Experts of a small language model.
Training: a variant of Muon for the experts, 394M tokens, 6760 steps.
Below are experts of layer 5 (counted from 0) of a mixture-of-experts language model. Rows are named up (a neuron's input weights, with its number) and show model dimensions 0-127. Each number is 50 + 15 x the weight over its row's rms, rounded and kept within 0 to 99.
Before each expert's rows: "gets" lists some tokens that make up at least twice as much of what it gets as of all text; "mostly gets" lists some tokens that are sent to it at least half of the time. This comes from a sample of Wikipedia text that the model never trained on. Tokens count by the router's weight.

# expert 2
gets: " ", "'", " S", " A", "S", " C"
mostly gets: " S", " E", " C", " O", " N", " c"
up0:60 78 60 64 37 33 70 49 23 38 27 38 43 35 55 63 53 39 39 43 12 52 50 62 65 58 82 61 47 28 55 50 67 52 74 37 51 37 59 76 33 77 70 55 40 45 41 56 38 91 41 52 50 61 30 65 33 55 61 73 50 64 62 76 47 57 14 47 46 47 46 45 48 40 62 58 41 06 68 42 43 55 58 67 39 53 55 64 38 69 37 27 70 53 51 53 54 35 72 29 73 45 46 72 54 79 41 46 44 68 49 68 56 46 62 44 68 53 71 75 51 61 43 40 52 64 49 55
up1:63 55 82 31 42 71 38 64 45 54 52 62 46 46 44 54 43 51 37 24 50 70 24 81 57 78 50 40 73 66 34 45 30 59 65 67 73 39 48 60 28 41 34 60 46 48 38 73 34 56 52 37 19 74 42 63 47 72 65 44 64 67 78 40 50 69 41 66 44 56 61 45 45 41 46 57 46 45 33 32 44 53 43 28 42 30 62 39 53 78 44 72 51 54 26 49 40 86 54 40 57 51 49 62 63 70 82 30 50 33 73 31 40 35 50 69 43 14 67 53 64 41 57 48 74 32 81 31
up2:54 42 70 59 61 85 35 61 52 54 47 70 33 53 63 56 53 65 39 50 35 34 61 54 60 45 45 25 21 51 40 45 61 55 39 49 48 51 62 56 75 35 44 40 61 59 21 65 37 56 42 40 56 40 57 51 32 51 53 79 32 58 48 62 57 88 49 60 34 39 55 46 52 47 75 54 39 82 65 55 30 49 30 50 44 36 71 78 51 22 44 54 37 72 56 26 65 71 33 56 36 57 56 66 38 37 46 47 18 46 36 47 13 27 63 37 61 50 62 22 48 43 60 54 31 47 51 79
up3:39 66 49 33 23 58 68 57 66 53 39 67 61 42 66 50 44 32 40 61 70 45 64 58 58 73 25 36 37 52 52 55 42 56 34 71 29 07 64 35 63 51 61 50 30 39 44 32 51 61 40 47 11 37 78 46 84 51 21 37 50 54 41 30 77 53 45 24 48 60 48 35 39 43 59 47 46 74 49 50 44 30 74 81 75 43 57 56 56 65 52 40 71 42 48 51 42 64 55 24 41 30 24 55 29 36 42 52 64 54 77 37 85 82 49 43 68 64 59 55 38 46 65 65 46 43 36 46
up4:76 58 27 80 77 52 32 69 68 45 76 51 54 66 36 45 59 41 56 45 45 63 48 37 33 63 30 52 43 39 37 28 42 38 63 35 43 50 55 54 38 45 30 62 41 33 53 37 57 53 60 53 31 62 25 49 62 50 46 39 87 60 61 54 44 38 17 41 48 53 49 38 34 56 61 53 51 71 55 44 45 54 37 54 48 79 62 29 49 41 42 62 49 65 57 52 40 56 89 40 56 53 49 23 54 35 64 65 11 55 55 55 48 80 44 13 68 79 62 54 31 38 12 49 32 52 75 15
up5:81 35 61 29 46 40 51 40 65 64 52 65 74 53 59 53 60 54 28 24 15 31 53 35 30 48 52 21 50 53 46 47 50 36 43 36 56 48 56 35 40 56 63 63 58 38 82 26 52 75 10 37 24 55 28 63 45 32 83 50 33 41 65 45 45 29 75 54 79 66 49 13 52 57 40 84 56 56 43 77 37 71 83 70 39 38 44 86 41 63 47 40 60 24 51 34 49 60 56 35 67 50 47 31 47 57 57 69 56 53 42 59 52 83 59 45 50 51 55 46 33 52 39 56 61 38 65 63

# expert 1
gets: "s", "%", " —", "ation", " May", "′"
mostly gets: "′", " film", " June", " April", " $", " September"
up12:38 37 59 45 61 58 51 45 65 45 57 60 68 52 16 40 81 52 30 80 25 38 47 45 29 42 42 57 33 63 36 40 62 59 68 47 15 43 54 38 74 59 54 46 31 48 56 44 46 55 37 62 61 58 46 21 65 42 31 49 52 59 36 56 37 65 36 46 46 66 49 43 58 32 34 42 59 72 35 49 68 48 40 88 75 45 50 64 37 60 64 59 65 62 28 57 36 62 66 63 47 43 66 72 51 43 31 53 63 69 77 60 32 45 62 52 78 54 56 31 77 58 55 28 59 28 61 69
up13:47 54 29 55 57 55 49 45 35 69 62 38 65 73 43 74 31 51 39 65 35 51 47 62 24 46 71 56 41 40 68 40 41 77 43 35 60 57 65 60 21 77 48 64 73 22 56 48 78 73 42 56 23 32 43 62 66 34 50 66 55 63 38 28 60 54 72 67 16 60 45 46 64 31 56 70 65 58 46 10 36 51 28 41 77 69 58 27 45 81 61 42 53 53 43 54 66 40 47 46 56 46 66 48 33 58 41 30 50 44 54 30 58 28 51 57 56 36 20 84 50 55 58 48 63 48 41 28
up14:67 47 56 65 36 41 09 53 75 39 34 71 20 33 43 63 60 36 40 43 59 42 38 25 66 50 55 31 38 31 56 49 47 35 53 37 49 25 52 72 31 59 63 38 42 34 27 18 60 15 38 50 43 58 50 47 55 75 65 49 36 70 65 42 45 38 57 51 60 17 35 58 52 53 52 70 27 68 34 55 39 40 24 68 28 41 53 41 30 40 17 54 34 84 37 54 78 43 61 43 33 39 48 24 67 21 71 33 35 18 25 44 63 68 46 42 40 65 64 51 77 20 48 72 65 22 58 31
up15:59 47 43 52 45 41 36 52 64 44 50 26 71 24 52 31 67 35 38 18 38 59 70 78 50 60 39 32 56 53 50 28 43 29 53 53 43 78 59 38 17 51 52 31 57 44 39 55 83 34 72 56 29 28 46 54 40 38 53 45 89 56 46 40 41 56 56 42 42 52 50 62 62 36 62 39 42 63 50 45 69 53 61 59 73 44 39 60 48 49 54 63 23 28 58 45 65 82 47 25 54 55 23 68 67 46 66 51 67 36 52 72 53 45 56 79 33 75 62 42 59 67 43 70 43 44 63 51
up16:43 36 64 50 79 24 32 72 23 35 67 43 22 37 34 32 46 80 56 54 38 60 57 38 44 32 33 70 52 18 44 15 50 26 41 39 50 69 44 69 40 64 38 48 39 50 38 73 67 13 54 26 55 48 35 68 57 45 66 66 53 80 48 20 38 37 55 57 53 51 42 43 30 55 57 45 74 21 61 31 55 68 43 53 50 36 35 27 48 59 69 44 57 32 43 44 56 52 37 70 57 32 61 39 39 29 24 66 48 52 60 68 48 34 78 61 61 51 60 47 43 75 84 76 69 60 44 61
up17:27 42 70 54 49 46 66 16 34 62 36 45 57 54 68 51 25 59 67 56 58 70 40 39 82 32 56 45 67 43 62 54 52 65 24 54 46 44 56 33 60 55 31 44 51 67 66 79 65 48 27 52 77 33 45 65 63 45 70 50 23 27 74 48 52 56 59 39 69 43 27 69 32 43 36 25 38 82 79 18 31 81 51 70 51 60 64 22 46 58 39 49 23 40 34 56 44 47 67 55 38 64 34 38 45 39 43 48 40 74 30 75 45 62 28 63 52 59 62 82 62 59 45 53 48 51 81 47

# expert 4
gets: "\n", ".", ",", " (", " and", ")"
mostly gets: " ==", "\n", " which", "\"", " where", " \""
up12:85 37 58 78 45 45 55 38 62 37 78 22 24 34 72 60 50 33 31 39 51 68 60 57 43 54 33 33 71 44 63 56 69 84 58 59 63 67 58 64 42 76 53 65 46 59 45 60 35 43 70 51 54 72 42 62 28 28 57 51 62 58 73 47 56 25 53 67 48 53 48 54 73 58 62 41 61 31 58 57 56 55 57 43 17 65 64 77 74 51 32 51 39 61 69 45 82 38 69 73 63 33 22 44 55 30 44 57 71 33 36 64 55 38 55 35 80 45 77 37 36 58 43 36 70 23 30 76
up13:64 59 73 33 74 62 42 28 66 37 49 61 34 33 48 30 65 44 31 42 56 53 69 44 38 25 52 40 34 49 53 51 69 49 38 34 32 48 56 12 55 51 46 37 81 50 63 32 62 44 64 29 58 45 68 45 44 48 63 65 57 55 42 38 73 77 72 68 81 51 43 59 59 55 37 33 44 23 46 38 54 49 54 34 43 38 33 57 69 67 23 59 42 42 37 48 48 54 41 52 35 75 48 34 45 59 45 75 77 22 39 32 65 60 57 35 25 37 50 37 41 57 66 61 62 62 47 66
up14:32 62 47 53 37 21 43 71 34 25 40 72 50 58 45 79 35 51 47 45 53 38 84 21 50 40 77 44 54 58 67 55 51 43 58 72 31 58 51 54 58 26 75 61 58 55 40 30 76 49 67 42 21 66 24 62 85 61 42 52 73 52 47 38 36 32 65 20 56 23 55 62 37 59 47 37 51 38 49 36 63 54 67 32 39 62 50 48 54 42 22 92 52 27 54 45 66 30 44 72 62 66 77 46 53 48 63 36 48 65 42 55 59 58 40 53 17 87 53 38 39 74 46 45 47 49 50 29
up15:27 29 35 58 45 54 79 77 33 41 61 40 81 53 47 46 72 49 66 34 61 48 62 68 76 61 75 41 46 66 44 50 54 31 48 36 72 62 68 37 48 37 41 65 54 48 19 53 73 38 70 61 51 36 79 56 42 60 42 61 86 58 45 65 63 69 64 52 40 46 59 41 62 64 57 42 61 36 76 54 46 44 62 69 28 64 34 44 26 55 53 63 37 57 57 48 88 68 73 28 49 32 19 66 76 52 38 76 59 49 55 69 48 47 64 34 52 70 48 47 66 65 38 36 59 33 50 51
up16:62 52 38 27 61 60 59 57 48 17 47 65 41 62 42 37 40 67 35 69 48 39 63 58 51 22 55 48 50 44 77 38 49 48 42 45 48 49 64 65 60 24 71 36 04 61 48 38 48 27 56 69 05 48 62 38 56 38 49 45 49 43 48 37 63 46 34 31 54 65 58 60 53 64 67 48 56 65 47 44 46 48 62 45 57 58 63 48 36 50 43 51 56 40 91 68 60 43 37 58 58 25 23 50 55 54 38 56 37 62 40 37 59 47 45 22 41 60 37 51 67 61 87 44 39 67 16 43
up17:59 74 32 62 67 32 29 14 44 58 70 55 50 58 39 44 29 44 33 59 74 54 39 63 73 40 59 47 58 42 48 69 39 56 57 48 61 85 57 70 69 70 58 73 77 61 71 58 48 55 51 56 49 32 70 56 44 43 64 38 51 76 45 31 65 66 30 42 50 43 34 63 43 48 32 39 48 35 33 13 50 40 38 64 30 34 56 18 68 59 61 26 61 53 52 41 70 46 37 55 52 47 60 51 44 27 46 57 13 60 56 63 68 56 51 21 37 26 43 71 43 49 48 66 49 40 54 55

# expert 3
gets: " ", " |", "9", ":", "|", " to"
mostly gets: " been", " made", " became", " into", " more", " received"
up12:72 52 40 56 47 67 46 42 47 43 54 72 62 61 22 72 72 53 39 56 33 53 27 45 71 41 52 60 72 66 24 45 50 60 30 63 40 20 34 44 46 75 47 42 33 55 54 62 61 46 37 47 29 37 25 20 30 42 31 36 31 57 77 26 41 50 41 37 32 55 53 25 79 65 48 61 72 20 65 54 44 72 80 61 50 62 39 38 57 39 70 33 26 75 65 46 41 40 62 46 54 48 36 26 77 66 49 74 37 43 29 45 47 87 33 52 38 72 72 46 67 50 46 49 55 61 60 47
up13:74 28 61 41 43 58 67 80 87 44 48 08 41 68 37 47 50 55 66 33 41 57 51 18 42 49 67 68 40 49 44 48 45 94 39 50 39 50 57 67 21 61 41 50 52 56 27 49 41 47 53 44 64 54 84 65 48 34 58 69 54 41 43 74 52 83 57 43 61 27 39 00 46 43 65 74 50 63 48 58 53 67 63 35 52 33 56 77 49 56 22 44 49 17 45 47 66 59 75 91 49 61 55 32 48 50 66 52 51 56 30 37 64 27 34 43 30 59 63 33 53 45 52 43 29 39 40 63
up14:30 36 73 45 58 58 51 52 25 31 53 63 50 61 52 62 63 48 57 18 25 44 48 77 43 55 72 57 53 52 60 27 58 23 36 10 43 61 60 94 70 53 58 53 33 43 28 70 52 45 35 49 51 28 65 22 71 41 46 57 41 61 41 47 30 50 59 67 31 43 80 39 74 53 41 48 73 48 54 69 25 59 32 38 24 53 53 29 30 41 46 13 42 44 37 63 36 61 47 64 42 77 64 57 40 41 28 38 38 52 42 34 71 54 43 46 36 49 42 53 53 60 41 52 38 74 66 52
up15:50 67 47 41 52 54 50 61 58 40 52 38 74 85 53 26 35 68 51 35 36 45 69 64 60 47 29 67 56 52 43 62 52 56 88 61 72 68 68 49 37 44 60 59 72 33 38 49 58 68 73 41 09 62 68 58 54 36 69 59 53 62 57 34 48 46 51 47 75 71 67 52 58 47 54 31 58 50 49 40 39 27 27 43 30 36 52 87 36 58 34 31 42 74 53 55 69 42 34 41 28 72 41 46 74 49 53 50 54 26 35 52 50 40 80 77 47 44 66 35 28 41 66 39 64 64 65 69
up16:63 25 31 61 45 36 52 56 36 45 39 38 40 86 70 43 68 59 67 47 58 29 50 46 08 55 56 20 79 39 76 45 28 68 39 65 68 33 32 26 44 37 37 58 22 66 54 52 47 25 67 34 50 42 56 44 64 51 36 55 61 49 48 53 36 30 52 34 61 36 62 72 37 58 83 43 35 82 60 74 76 53 44 47 66 55 29 57 54 56 39 61 48 63 23 63 47 72 69 18 36 69 59 56 55 54 56 44 66 32 65 62 37 46 47 67 63 58 25 61 53 48 53 53 47 51 72 67
up17:52 52 62 34 30 50 42 53 40 50 69 50 31 56 64 49 69 43 71 49 35 44 32 41 50 48 72 52 48 54 47 29 56 41 43 57 30 66 60 53 38 38 62 71 54 62 47 56 54 34 39 64 64 56 28 84 44 55 40 56 32 73 69 33 51 48 34 79 24 58 39 61 64 41 49 65 37 12 51 41 53 42 60 63 85 65 55 68 71 71 70 47 66 31 44 68 64 43 60 36 41 45 48 37 55 13 23 52 22 45 67 43 68 37 39 50 38 83 41 48 31 61 51 46 64 54 33 46

# expert 0
gets: "1", "o", "a", "i", "y", "e"
mostly gets: " John", "ka", "ko", "á", "é", " George"
up0:28 75 31 76 44 19 51 34 40 82 71 51 80 58 48 44 63 65 29 29 51 23 21 60 40 14 66 49 66 58 58 49 47 45 51 35 44 65 38 67 63 67 71 60 51 68 48 53 57 45 39 38 64 53 80 49 60 53 40 57 63 40 74 56 42 37 55 39 41 39 41 41 55 33 58 67 57 27 72 42 67 15 41 55 27 54 30 29 62 32 40 38 17 52 57 50 88 82 51 43 52 44 39 59 55 52 55 67 37 48 50 44 37 34 65 45 52 59 89 52 59 37 89 65 24 14 65 44
up1:62 53 63 54 48 71 69 43 49 45 44 64 47 44 33 32 08 71 23 69 26 51 48 45 84 15 20 37 53 42 54 70 58 56 51 66 59 44 75 32 66 47 35 52 79 38 29 64 50 55 42 64 34 58 67 60 46 38 61 29 46 79 53 17 52 38 30 48 48 65 51 24 45 54 80 54 59 72 52 74 48 34 53 29 77 28 43 38 61 23 55 66 42 53 45 62 55 49 53 64 45 54 75 37 23 29 36 55 68 54 66 14 57 48 24 43 61 63 45 50 57 51 66 46 24 37 36 76
up2:43 22 42 56 17 50 50 62 49 67 53 43 56 35 63 43 43 62 48 73 80 50 62 65 28 55 21 29 58 37 40 53 58 63 26 85 69 74 60 45 57 71 77 41 43 63 34 65 43 49 69 47 65 80 45 78 66 76 70 51 56 60 82 72 76 47 75 44 50 55 31 48 70 28 50 56 50 53 36 48 68 45 58 47 40 67 47 58 54 28 66 69 33 54 50 77 48 79 44 82 59 39 40 49 37 45 46 38 57 53 38 36 46 27 46 37 58 46 30 45 36 40 47 62 41 39 33 29
up3:62 46 64 47 46 36 74 52 56 49 58 35 51 63 66 64 37 42 20 38 42 58 28 52 44 50 34 52 45 32 23 44 86 53 20 55 26 28 47 52 09 19 76 49 63 46 49 40 45 56 36 36 63 57 68 30 47 53 30 62 60 76 40 58 59 23 18 35 37 39 79 39 56 46 56 46 47 75 36 47 67 25 65 33 60 45 24 38 41 63 49 25 54 55 49 45 19 47 21 44 30 53 20 63 33 61 50 41 48 43 53 56 33 35 45 62 32 48 44 45 26 65 56 59 51 57 52 28
up4:21 73 42 34 70 70 61 00 48 54 42 36 57 44 35 41 56 48 66 39 67 29 41 59 55 47 57 46 53 42 42 45 50 26 41 44 67 31 43 34 44 33 36 50 63 41 63 67 19 83 40 35 33 35 50 58 45 32 89 44 45 46 39 50 49 54 46 45 38 46 46 39 43 40 53 59 48 32 40 39 54 25 64 67 46 59 70 73 43 42 62 62 48 16 64 46 53 29 20 42 27 76 52 69 38 32 40 28 24 62 45 51 61 25 42 56 67 46 75 51 45 39 72 42 68 56 39 59
up5:53 37 26 62 54 69 77 32 71 74 40 70 41 42 36 66 17 57 67 56 52 37 39 28 33 37 52 53 63 42 58 32 29 27 61 52 56 26 45 57 42 64 55 47 41 54 51 34 44 43 36 59 81 41 03 72 67 44 44 61 43 67 35 48 48 22 51 35 49 42 41 62 41 65 51 27 49 65 44 43 48 39 66 61 34 59 64 81 25 54 50 61 47 72 53 48 26 43 22 69 50 46 57 47 51 49 47 47 37 55 54 80 64 32 56 90 37 48 44 49 65 49 57 75 58 69 19 38

# expert 7
gets: " the", "-", " a", " The", "ed", "|"
mostly gets: "The", " The", " a", " un", " their", " this"
up108:49 73 16 48 55 64 49 32 41 70 82 58 38 51 31 81 68 39 54 32 42 50 53 56 19 73 53 33 50 42 52 43 82 42 38 57 64 68 58 66 35 45 72 52 64 34 50 45 35 74 54 70 49 43 44 64 51 61 43 35 59 60 88 30 24 29 54 78 40 47 63 17 71 53 46 49 58 48 64 22 74 63 31 50 32 48 77 51 56 38 54 58 28 53 58 61 36 35 76 29 52 42 54 29 35 73 24 44 65 48 40 23 58 42 42 53 23 76 50 53 61 38 66 52 47 35 40 13
up109:38 39 51 42 67 51 41 54 36 40 48 36 57 74 41 53 48 52 71 42 74 55 44 58 51 36 45 35 52 76 27 35 41 50 47 41 52 39 10 50 72 67 45 53 33 60 26 48 54 41 51 41 26 38 58 31 69 53 40 42 60 40 63 44 39 61 31 34 80 50 64 36 28 59 33 40 28 60 29 59 43 71 41 51 46 67 51 89 32 57 39 59 47 58 53 56 21 46 42 35 20 49 39 22 35 43 34 64 37 61 22 46 51 47 65 75 72 53 61 43 37 46 29 46 48 57 61 34
up110:23 59 39 44 33 68 41 42 68 52 29 51 81 59 25 33 71 50 59 43 59 46 46 32 68 42 56 81 61 67 54 35 36 64 49 49 65 41 45 43 49 46 43 50 50 32 54 37 63 73 45 20 40 53 31 26 45 28 54 65 48 33 59 44 52 39 48 63 66 74 72 06 77 64 54 40 36 53 44 40 32 37 60 28 63 60 44 57 41 56 59 49 59 75 54 38 68 48 48 48 66 72 63 22 30 61 50 46 45 66 54 65 53 53 63 45 56 48 66 38 39 62 66 44 67 62 72 50
up111:26 79 64 42 57 63 25 54 80 28 78 66 50 33 48 65 32 29 50 62 28 54 26 65 66 99 58 54 76 64 42 34 46 19 44 44 38 59 64 53 54 62 53 52 33 74 69 54 52 30 47 41 42 32 51 55 77 63 35 68 72 57 82 35 46 72 42 56 53 50 50 54 55 69 35 43 60 77 52 47 35 36 31 37 63 33 24 61 46 41 66 32 61 68 52 60 58 54 47 60 44 62 67 47 74 74 50 63 60 39 34 38 43 42 31 60 80 46 45 64 50 48 41 35 52 27 54 30
up112:71 56 49 37 49 34 15 36 44 65 52 49 41 60 59 38 35 70 31 48 53 52 51 63 53 42 39 40 29 64 30 29 64 41 56 51 68 27 50 72 53 57 67 34 30 55 49 45 54 42 43 62 44 50 34 53 37 35 36 53 28 71 60 51 70 51 62 35 59 46 64 41 49 43 44 38 46 53 39 43 46 62 38 59 14 22 61 28 66 51 31 57 49 82 17 66 38 66 58 68 54 84 45 30 48 64 56 64 49 35 73 26 52 56 62 84 31 31 39 64 33 60 51 37 61 33 65 46
up113:64 82 81 33 30 65 54 76 49 51 30 61 64 18 73 45 52 46 55 47 44 49 71 58 06 31 47 83 47 53 49 45 60 85 70 57 38 47 53 43 51 37 49 28 25 57 46 35 26 69 56 33 59 33 34 41 64 80 31 65 60 74 38 96 72 83 55 78 64 53 47 50 56 40 52 33 47 40 60 27 46 39 23 70 46 40 82 64 22 43 33 51 63 53 63 49 48 48 55 38 62 68 52 43 38 35 50 26 48 37 38 59 40 54 63 45 34 59 46 32 46 37 57 40 26 47 55 29

# expert 5
gets: " of", "0", " in", "2", " at", " by"
mostly gets: " at", " where", " during", " when", " which", " under"
up12:31 67 58 48 17 57 31 54 72 81 41 43 51 63 26 59 38 56 38 48 43 51 83 47 23 41 43 37 36 25 39 40 51 57 46 63 37 53 39 61 37 41 62 50 55 56 50 36 61 54 53 60 62 38 35 51 53 61 42 33 52 57 15 65 19 75 34 47 48 26 65 46 44 53 72 41 36 15 52 57 43 60 54 41 41 34 52 25 48 71 63 39 38 59 44 52 66 65 62 35 66 50 39 62 84 27 44 73 37 34 55 40 48 52 54 62 77 60 22 05 38 62 30 64 36 61 78 46
up13:41 63 63 45 50 60 65 27 49 70 49 92 57 72 77 12 52 54 59 49 40 55 86 55 59 39 40 37 23 47 25 49 46 52 47 39 49 43 40 53 45 71 62 51 34 48 63 52 29 16 51 38 39 58 65 15 53 62 52 63 34 60 25 57 17 41 58 46 38 59 52 58 73 47 41 68 52 49 38 25 51 56 42 45 44 46 34 70 64 55 51 38 58 53 55 58 60 69 15 39 58 63 38 49 38 62 51 36 53 66 63 60 48 48 47 59 25 63 48 47 72 62 54 45 66 35 15 26
up14:49 66 59 33 41 46 38 54 29 40 68 78 49 60 47 57 51 54 35 69 45 82 44 49 30 71 77 40 50 60 29 38 66 36 47 55 77 53 66 53 58 67 00 39 65 56 50 35 50 44 65 60 51 50 42 55 36 60 44 53 43 32 68 47 41 20 55 73 31 52 47 29 47 27 47 49 33 37 35 61 47 53 28 62 43 54 55 45 66 77 40 28 51 73 13 57 58 45 61 40 32 47 62 69 59 44 28 49 67 50 61 33 36 38 75 52 58 28 24 43 63 58 55 34 46 17 71 52
up15:26 46 63 41 44 45 45 65 59 61 38 63 29 38 28 37 37 64 66 29 89 62 49 55 63 68 41 26 43 50 45 60 44 59 18 58 56 54 57 25 44 74 53 43 48 50 69 43 18 41 25 54 54 37 62 21 57 39 15 43 60 39 59 52 37 77 73 52 23 92 44 29 67 73 47 41 57 55 29 63 56 39 27 50 50 50 58 13 61 46 58 64 48 51 33 43 48 54 52 71 78 39 33 56 50 41 55 78 70 85 46 47 35 51 34 64 35 56 24 57 62 72 51 65 75 60 17 90
up16:49 26 19 58 64 36 25 56 72 48 55 44 36 68 37 71 41 33 39 63 68 42 28 46 47 57 76 69 50 64 48 66 53 52 74 22 15 37 53 57 42 30 66 38 23 60 40 65 46 41 53 39 40 47 54 67 50 33 73 22 62 71 44 45 19 47 55 39 57 29 61 55 59 38 57 70 19 45 79 27 33 29 12 25 36 15 74 49 56 47 61 57 57 46 17 52 60 23 46 31 37 78 39 72 35 58 39 45 41 44 58 48 70 55 70 34 65 49 75 12 67 44 49 53 61 51 51 48
up17:73 72 52 56 30 56 60 42 48 30 31 69 32 76 40 60 56 37 80 54 55 48 56 71 78 48 57 49 46 64 30 54 45 71 34 66 41 47 40 77 53 42 17 80 76 43 40 54 44 37 48 54 52 44 56 64 35 46 48 40 60 60 50 44 54 76 69 52 21 40 49 70 53 56 51 30 34 36 39 19 42 32 46 72 33 56 29 17 41 75 60 47 68 38 51 60 61 61 65 27 27 56 58 76 42 52 53 40 50 30 42 23 56 59 50 34 61 51 38 22 42 58 38 34 46 53 17 35